Experts of a small language model: 6690 steps.
Below are experts of layer 6 (counted from 0) of a mixture-of-experts language model. Rows are named router (the router's row for the expert), gate (a neuron's input weights, with its number), up (a neuron's input weights, with its number), down (a neuron's output weights, with its number) and show model dimensions 0-191. Each number is 128 + 32 x the weight over its row's rms, rounded and kept within 0 to 255. Numbers have three digits each.
Before each expert's rows: a language model's description of what the expert responds to. This comes from a sample of Wikipedia text that the model never trained on.

# expert 47
Description: Name initials with periods, common first names and word pieces after a capital, e.g. William, Sir, J. Cuff, U.S.
router:081123124072120170103141103175116108165151118134174102107120041090115161142143174126120079127122109095081157162090099209080160149103071142084077149128082161173098142112139116101115174080043203170126138171151146155096055136155098136100120147144125124115130117142141108056116178122139085144111134141129116160100105144140134088119134117149155164134111086100108137166132111152131134155088056124091100112143066140172144118123152157140096187131178054140147141122135150108054179163086163141173153100174091121087074117135132088149122165119114128135113107165077095125170113132084096089
gate0:102129118171074137109135109120153160080079125168159142136135151167116155161154148158124103099131098156135140094093088193182079150110085170159154175101119130108113099142159130078102159052123150194113124188181153181145095142129175046124102082096073170096130115124113143169105168117162145081133134109135097143106132068111126135146149126072195112091087142074105081197141136130116117095139118100132185169140089123117123122121101106148149120128192115131146183089151143112078112120143174167096038128106102121170158175069167124097126116159155098139167105108075176102116123080087119129
up0:078153172136065119131129162180116089178090123097146124089114155119114147105090167116143134219093172079080087184073123104135130129155139110112131045148117182083106132101116112190151073141131126092179142088149138133178174128101124145179136134201146150134110155095058157128127107050098138160118077096094121153187183103077129133158121113134102127208146099132138143114130139113113160166126150127116103108190187123157117144151101075107134111119119113187155122134137150162125142140072059156139139105100103164114063128117138146095066156173118114110122131138151117137122097180177127176
down0:134197145072155151110092167143167134154104108071096113110168089147084161105127121149093124174160122151122127170129170145101113154064160140167155056082203070108139162101109168146091120125151170113163189105098136108149157164146147181126135150097165133174167107118085140155117126145101094179080107169115131117171189140107083157073148114122104065121163174120101108152152131093117148173121110112139180144115192142114149132068122154155171149144132149153157192190083145118119188134058108098105121158065169093105151150174130162087142164103139109128113097137145133106152122126065189122
gate1:126142101108116190100144122155099112075105120140170103092148132065106115104175114101161121093111105088093131182132162202119112128088131157117119166173126202097134163159151111086143084133100138106164162121065116179099067118157113058080158122160140175131173138179224115066170155063140052134135143104130131112141119183146116062091159165108107100083135071108142142131117070131130137177117107147121080075149078134182154100168117117191104133115151154164122068142172144151128116152150179148179141129131087133121139126146157094151104132119147163083106101130151109136163103143108131080
up1:097142144135148156138165084173117188146137188156157086129123150128124155117114124132191125098119157144127123137116097154113090108124083141159118144125105092134151162135138151126169204072129155132170175103098114111146118139151100177188173126165154146061175146139124204145056090097088117096173097129084072093154140131097156117155105170168172148174082144125113089085118105154119137081171144139116114128207166158116083165130122172112087125111106139135147082167080077134133130100082119104195156159144143117128071121167151070120134197062099102144157074168112099098188163125123186108
down1:094170164166095137124141112087082168117107130128166187169151099084139128096154184157077193125122128137160155073102152146148150135147164157155163102098166144085097165170124111102112107102144112105103122078123184156110106107128184131137138107217129134101115130114104132223156162102070126178117176160137096159131110136120109150104130134171166124131146143155136062109117113107150147104120114119163074079122120094159177152145126117140093143186095139089161101143087134141137147110100064111175125207126125184079127124206145121124110079111080151130162179160085110058166139146088180184
gate2:147131172152151187148085147139098134147145154147172089149117124128162163108073191142133137148147058165115176200111085161075101104147111136077179140132126138125146080168123129100138120128138166164091176151170106098116096141136176081138156163136150118110104131208178095114089175081094089149129150125133176137101124189136195093114096112203127137093153080175110119104117162151129093155101129185079101126111100166069120097162110136153066152158109127198127145139104134086094155102092166134096144152106061078149147128109135100101168111140104134090110101117132078105130071157078131194
up2:091149078061102145111148097160111133110110138138093175130124152144126130119120087094171131098104152110112157100062134077153146141103147141181128115162131102105051175139166055099109098138151109102171098079114085120131167130173149089124084079134152169068102174047160209197142086081136103192170103135103092145142132138146129152105126112114165147164129114056128115155148083152126067140117152091197155141110087133130122172110130127178104104142077183152158154123085142121097112197137119139124072136111146155096157123162114160171117107157132174110109132113126152144061147166197147123
down2:153083086153120107150124125155165009090154123132156169130184175102075166076086094094097141145160148096129061151155143152136146124135120127126098098136150168124153129145131137179147105076072150178157151119142132168125093078183139123106098152181172130103155156148147166134129125087135136167172114135086126166119167142069111171120091088045113139175147181105063181089132095098118133117076074147127158104111116149185144117170142141095110156120116121145136192186193100127129113164161106191107124151130114074163145146089130111164126089053149127155118152149171141154121128128135169146
gate3:108143124153116136205146144073122148164089098115132097114200123136135037123138152126127155117145072080052119101140127129104127123059062094090129126094108134144095155166156108131123133084115147131136122185147146122150163157150128149108163063116133097134114134136156145082136179050109118112100158131191144151136122124104144101105084169130107090093101152159150102142110117147147147107140052128125131098129095123120043087101087105129125110097118156122098184060066091152092132107171117137195164140111079142081145150078165080175096167113075114059091134108075097158098103170127102094
up3:109094148154117130157116118134131127113117145070117094077112163097170128116144137114172141138086114125152110156184136179121175149076184099098176100110106138127113109091156119167111084156092078082134094116082095108128131166176108167094118079132092129128123102136175171064149149134175120165184089180154149105091138122134095160110101194091109107164133129091139149072144164149128091091158095142088131113115132139232110130132089163130050164119120126095125145188150167196134149127026121122153108108167099170094107169121115155167145139114131074178122191127106159119131094077168114067
down3:143096162182114115107142143110137119143114142112129112132124183105106124132153089148095174143178149146133122127102149102168099111167143118121113111080111108085158134101160118165133166085186065117178136133145167135127120096187142189056124123122078105089120098072173135121212084171146075136104143151147149128179169150129190152110101143148087139159123175198081157136118183095134116152078119107095082135116123154173098093096172156153155132138113120031083097119118128144077130179131198137227123124131112146163144169125071090075091131157110084153106135092133152092096112166105150157
gate4:105138097052137160151099040159067110172117085093126035162150132129115122180110159165145098129098127127109159142089057192109164087162061149111125180133076113163142108132178114101105118113100096149100106213125114097110095131164156084134146100081128091174113138123137104144092098178152148107082133151141104124097114107157099084079122136158148167105118160079083096128116142143175106109133118092111146162115045133157115100111126154110160170147129127099114112158168161122112141059126175100077143098150150085139140123093104140126089092099134168177188115097090140105157131171058141115
up4:132111088111143169151077116082130136153161202090144107096207077072131167153155072057141126147059102115096132155150095161096176139077158123056101187107115157136105118126131146120154114155099162144120152101108098135117143126128099156180099092143164082189136109144139085064127160140132124179129099123158178132164136127084193160100106137180126145166106077139157172064138094108126176105160078127087128155139118102188102156120118132114112200122092130090114100186100140148141148103153101133143184154136106132151094098104161128132142162134102137104150147214114053110165142142097091154
down4:182103165100197139087136078132149131101078101112153116116135103120139114119159086162127063120093125194176124159091095168113145124139160169143140135110116135153101152165137181149065185093117139085132120174132096104111127163167094184114136124109090142124139078174061105183076166093104157105171130105167088135070145137076189185136195137161132126097136088151118134126136162116139127146126102141104166117073143159108075113131133098191131105148069117138108113157134159066185132137097130088175051119078095131067112103166128153109199142152121080086140179124135098097167129088134150132
gate5:114094154100068104110097119143156135128166099111086106105114096100120066102121106056150129129098148083172088168152148147137125132087136111071128116116078135155164179122146153127202134148091126065156133092146121144165070116130070117148104158137168109086120048127132159115118189130148076161112107201124095127123161098112076096100129110136177117135087186131108136136170204131077128210119134163165120129085088140114101150125122168146120146093170140145091137109130134128131212153093151170150131071127141151084123088147200147164106051106123130045086126149116120135132133162071124137
up5:115138121087150121057090175148137130141127141129150153071133132128139142132108139179122099189135137165167190084095071105120114175181117181104081145196190114142126136107133130191103091127143143129093115039110121122157173170080082115148145121122141188155119166097138161135097152164149108118136124081138125101203059125118187137141130098112156135112164089130151165076075127151123123111125174140072123144160130119173144136173130108088046139116092178111127147172094139159101096102092136141068174149096130116184153151170137088143113163179162123076134088140164053146128112117117102181
down5:176073089129078097150114115173077106104146130126164120052157109068126099134084152184120138166112150125113152154092123091107073075174076131177126039127097086128127192109147112153108093125137115098089178169116082146116153096124067164077087135113111144124101105136167164159087110154134135096113199115129096116082073128139169109086075146126178095124124096117075119130159156137095139092131137138123129151138121141124109118140117035108099083180153117191154148097131112035120144110115151044104149176112125169134085093127148112129150138155123122143146149060152103164129103161132142098
gate6:163121097049095126134107162160076143157143123173195129100070133071079159114194236099130111111118166101059105151136111194128084091113088087124075152124147141122130098161110120122172114109125123095085134134138163122133139140110126103108151103102111104144121154104148122115173173200129112037164132118154124212172107155141097080128116094129082105147131129076119164131099136140138143137109101112117132164109096128151104103138177205124147155200188064124142117126113134162109118172166173151137144145133122103099126144100200093112063148137146161139121047130132140150106122116087146149
up6:088170099133111182157082126103105127116138095131159196148080078130116117065154110115110172131083084177148112144105124101173105181173130188124167101142144100165163065068088123142132168125116122109123117118115133105121120121106068152148117121118127113139108169155104130084119110135105086129183110137151113106177125163164144136123130121137117129110147160202126144094155100105166115088225157082132090109102195110079121102092112210096134149072122151165104129123141148098081000104148116127075165150124147107094141104118155133090080120107123106175099137094171093101088135115181117166
down6:119170148152104183146075182142177129172111146090113130094109111068153133091144089162119129074108161132106163163187142086118089120095123127100166137195109147103152118135091125158133122130177100167135135102141074147140120161091152162119110077142093097102138128105119132159158126067096151122126110115081115109166145119109123180132137114142115162079106084162186188123119145109152107132072132142066128115138106076121160153190079162123097175148145081165126103185208139117083156186139122211141165107131158111113094144174161166136158124129103157133050068116059188112147096087106133073
gate7:153107137086121156070139112110161099197124142116158050123121192132169129105102147112146085147150144119153173145094100176176120152060142077137169150116114134158161197111163143148115152156082125162156110148131136144136125113109143142173113102154142103164177054124178122068112149141132096133141128111130124119146189167133120083111154168087133064106085106048157104105129150062090157131086113110083129110166115112167186080116193155119121129204085099105129144155123105055158184179148095121185111153161094110123094105112147128166078150147143073121111185141106148132113177109087101155
up7:096168108124102138161136094153077143095112114096068076150141096099064164081111096121195096144141177165167137052162075141118123089218141172137129066098068142085116119102086111158152127099149120175123129166135198175123118097118131135099076157129145129165111188132085133140084171084100150110120132168143149153099100096145107152105118109177175083171122128135116096114132153126144088107183122120159137099066168144152095148170061076158145132127138170141162159108051170127127116129118126171100120127108183156110119132133157112177122111127102126132085128048168161097128138149155177083
down7:117108121107138170116140066104124125081107153082077058147055103117128092136194184125112159167064166069097176111088136138144109119195107101161129134126094089113103115097126082170077143111144174131128082112078104068103094098118078090133080103118110112105105134129141147169142105147043128055146144154104197146121152138144125154086109152137080128161096104155121092063091089141191081171073134154101081085117101125107137170163101135120119091086126125093110134067140126129115149106181135147111102155148097152195080159139136101096100131161104120122095124109157144154161068144127145096
gate8:135128187111139096138143148146105137124138103120102175103099107151157166116082105137161131124166103101136102145162082121080121074124119151131162166128102085107135117129160132120158146113128145143173141174146113156105132171181168175165134094106156123138074113096154125116126218129176112167044118138140146149137090157060112134147171095151152089147135104143058169117111155096140182092150160115156152186179108158078142131137178118095067123144104116147171103070125108138080160107075078129144123094191097147093117100193058092150172099117081124108139136168046126159196178182107150159
up8:132118098184126122132131137140122161072138123109105112134126117115203167092079147084107081166157161082114128183150177137129124109092175098104154162091137121069106083171142144086130120119112120073117137132169176139149096096129114116105152123124149141116060087145153149159164089124169181122093136086127040147138135096088141107115128078158073140158103218137043106168092121089118168138150143148129114102133158126117165104153164155120060143118157089166140108152082107142126176190015182159185126140105151088114129161117110122154180111061128155120120112093081117153137114121134130084
down8:089168101116139135119107154135116123149123129076081127137146152139129093121171092089137123159098071081189143156147172113078108125079140087168111130202109101131127086163037119177198095107137144123114100102119123081119129164107144078109118107172129107135152131157091097135149126117137167168105186121137172145125120128131163083125046122114187083150117171104130101109155080146062123132143157136117115085133132133099151131130102175171119174133126122083123085107106114126118091114164130150225105115067192063154062143107186149100178066105153067143158101134165117066106093099143122149
gate9:137153171086154240093133068129123143166122163130101087135103108125178099177122141188131123110084100104155129117124089165109122122138172139106105210141075197155191121127075065122127177174145157104143152129139128108110102132126172081144115124112199113145089134111121174110165134117121102164084175207126149097084114101121123096088120137165151161104071092119089094183124114048187112109093109113137124185115089149136169120077137128113121098184148129117153099094157148168081072173162121115156122100158110151125147089112124150143107130064120112099118125117099056125166152126134138158
up9:126109135133134098177127164118152106151113087130184141108140166087109086100170175145127158132090139088190146154178186064061090136084100133150105150199153106088131190131133104082150171110129066102112137099117126117123131148121111135155117163164137159189132140127097201109132091121152136162130162110158171139142153138122093119123157133102101153142185109138141069144139138148103124077173102070052134164078135123090142126090047143060144141059088086170113111116060115126111107152168125159188094164119138105089053162170168086167109128126111146097117154129113124171119132125072172141
down9:116168161113185122114097111113135085157171116132141126129124053077132113155113099074179100139090145158149080134172255090186110147107122127120113085136184112111163119144160094109132077146154111126056170104149133124131143148180097120153122096132193149157093094110141072150108154164106076161142108130095121108106139149093100228122140103139067102111102156124052109103147161122084111148169155146101114095154124143159127101115111204100170181105116115141116124090161127142097099163108102134129137157149163133186124137147191145150117160100113202167117083102149139119140143185117178125
gate10:095158115112098141130100160196112106133112111147099134156139106117111120142125124149141111150107162101168187187110100149148146082074163089036117131149114178144097095107124103123116196120091156121138169170184133157125134147093117115111091162120087136160129131069076133137117141145168085195094086175147072174098064106133112103117098135095110123118129174125126091160163149125135085134085125176101175175188082113161151124047197133087121140112185116118145162140125137141113128150181086123160120069127129127052098184173125172125117195074145137083097112085077151178134109107119121101
up10:119178177082144119117143110097112159107176105142109073129142132119082068155132190102161109129104141105116132155163187177174133094159172159175100118128129097175108133153124106082158147097134153120154172071108126116134121098120131077120166079120160183139142154135111147109175102106107105087147079124106149145154158164088132115139157152137176154118108105199095108153080092116139124153162151141137085052065146166086158165128088124214125124126096166145132109162162161139133138111115138158151139152145161167128095067107045157141120070174143124188123167081139155162067092169101206184
down10:094123160065130112139200136153136154093150165133122187133098106151121062159160157073141154109207084163118155128143136145118147093142071104126100134085127148141112131134108171139127151093063090179153086173159103100138148090125127136138180160090108130151144166140158149065183148151185106152097106157156151116120168200145104130108128147115064115081162131110110152115085168085117128139126162171158131109144183114087128170186167167176133123128174131136064128086094115185100158121095188122151090136166126148125126119143130137112113198183086112171058163169044101133145133155152101116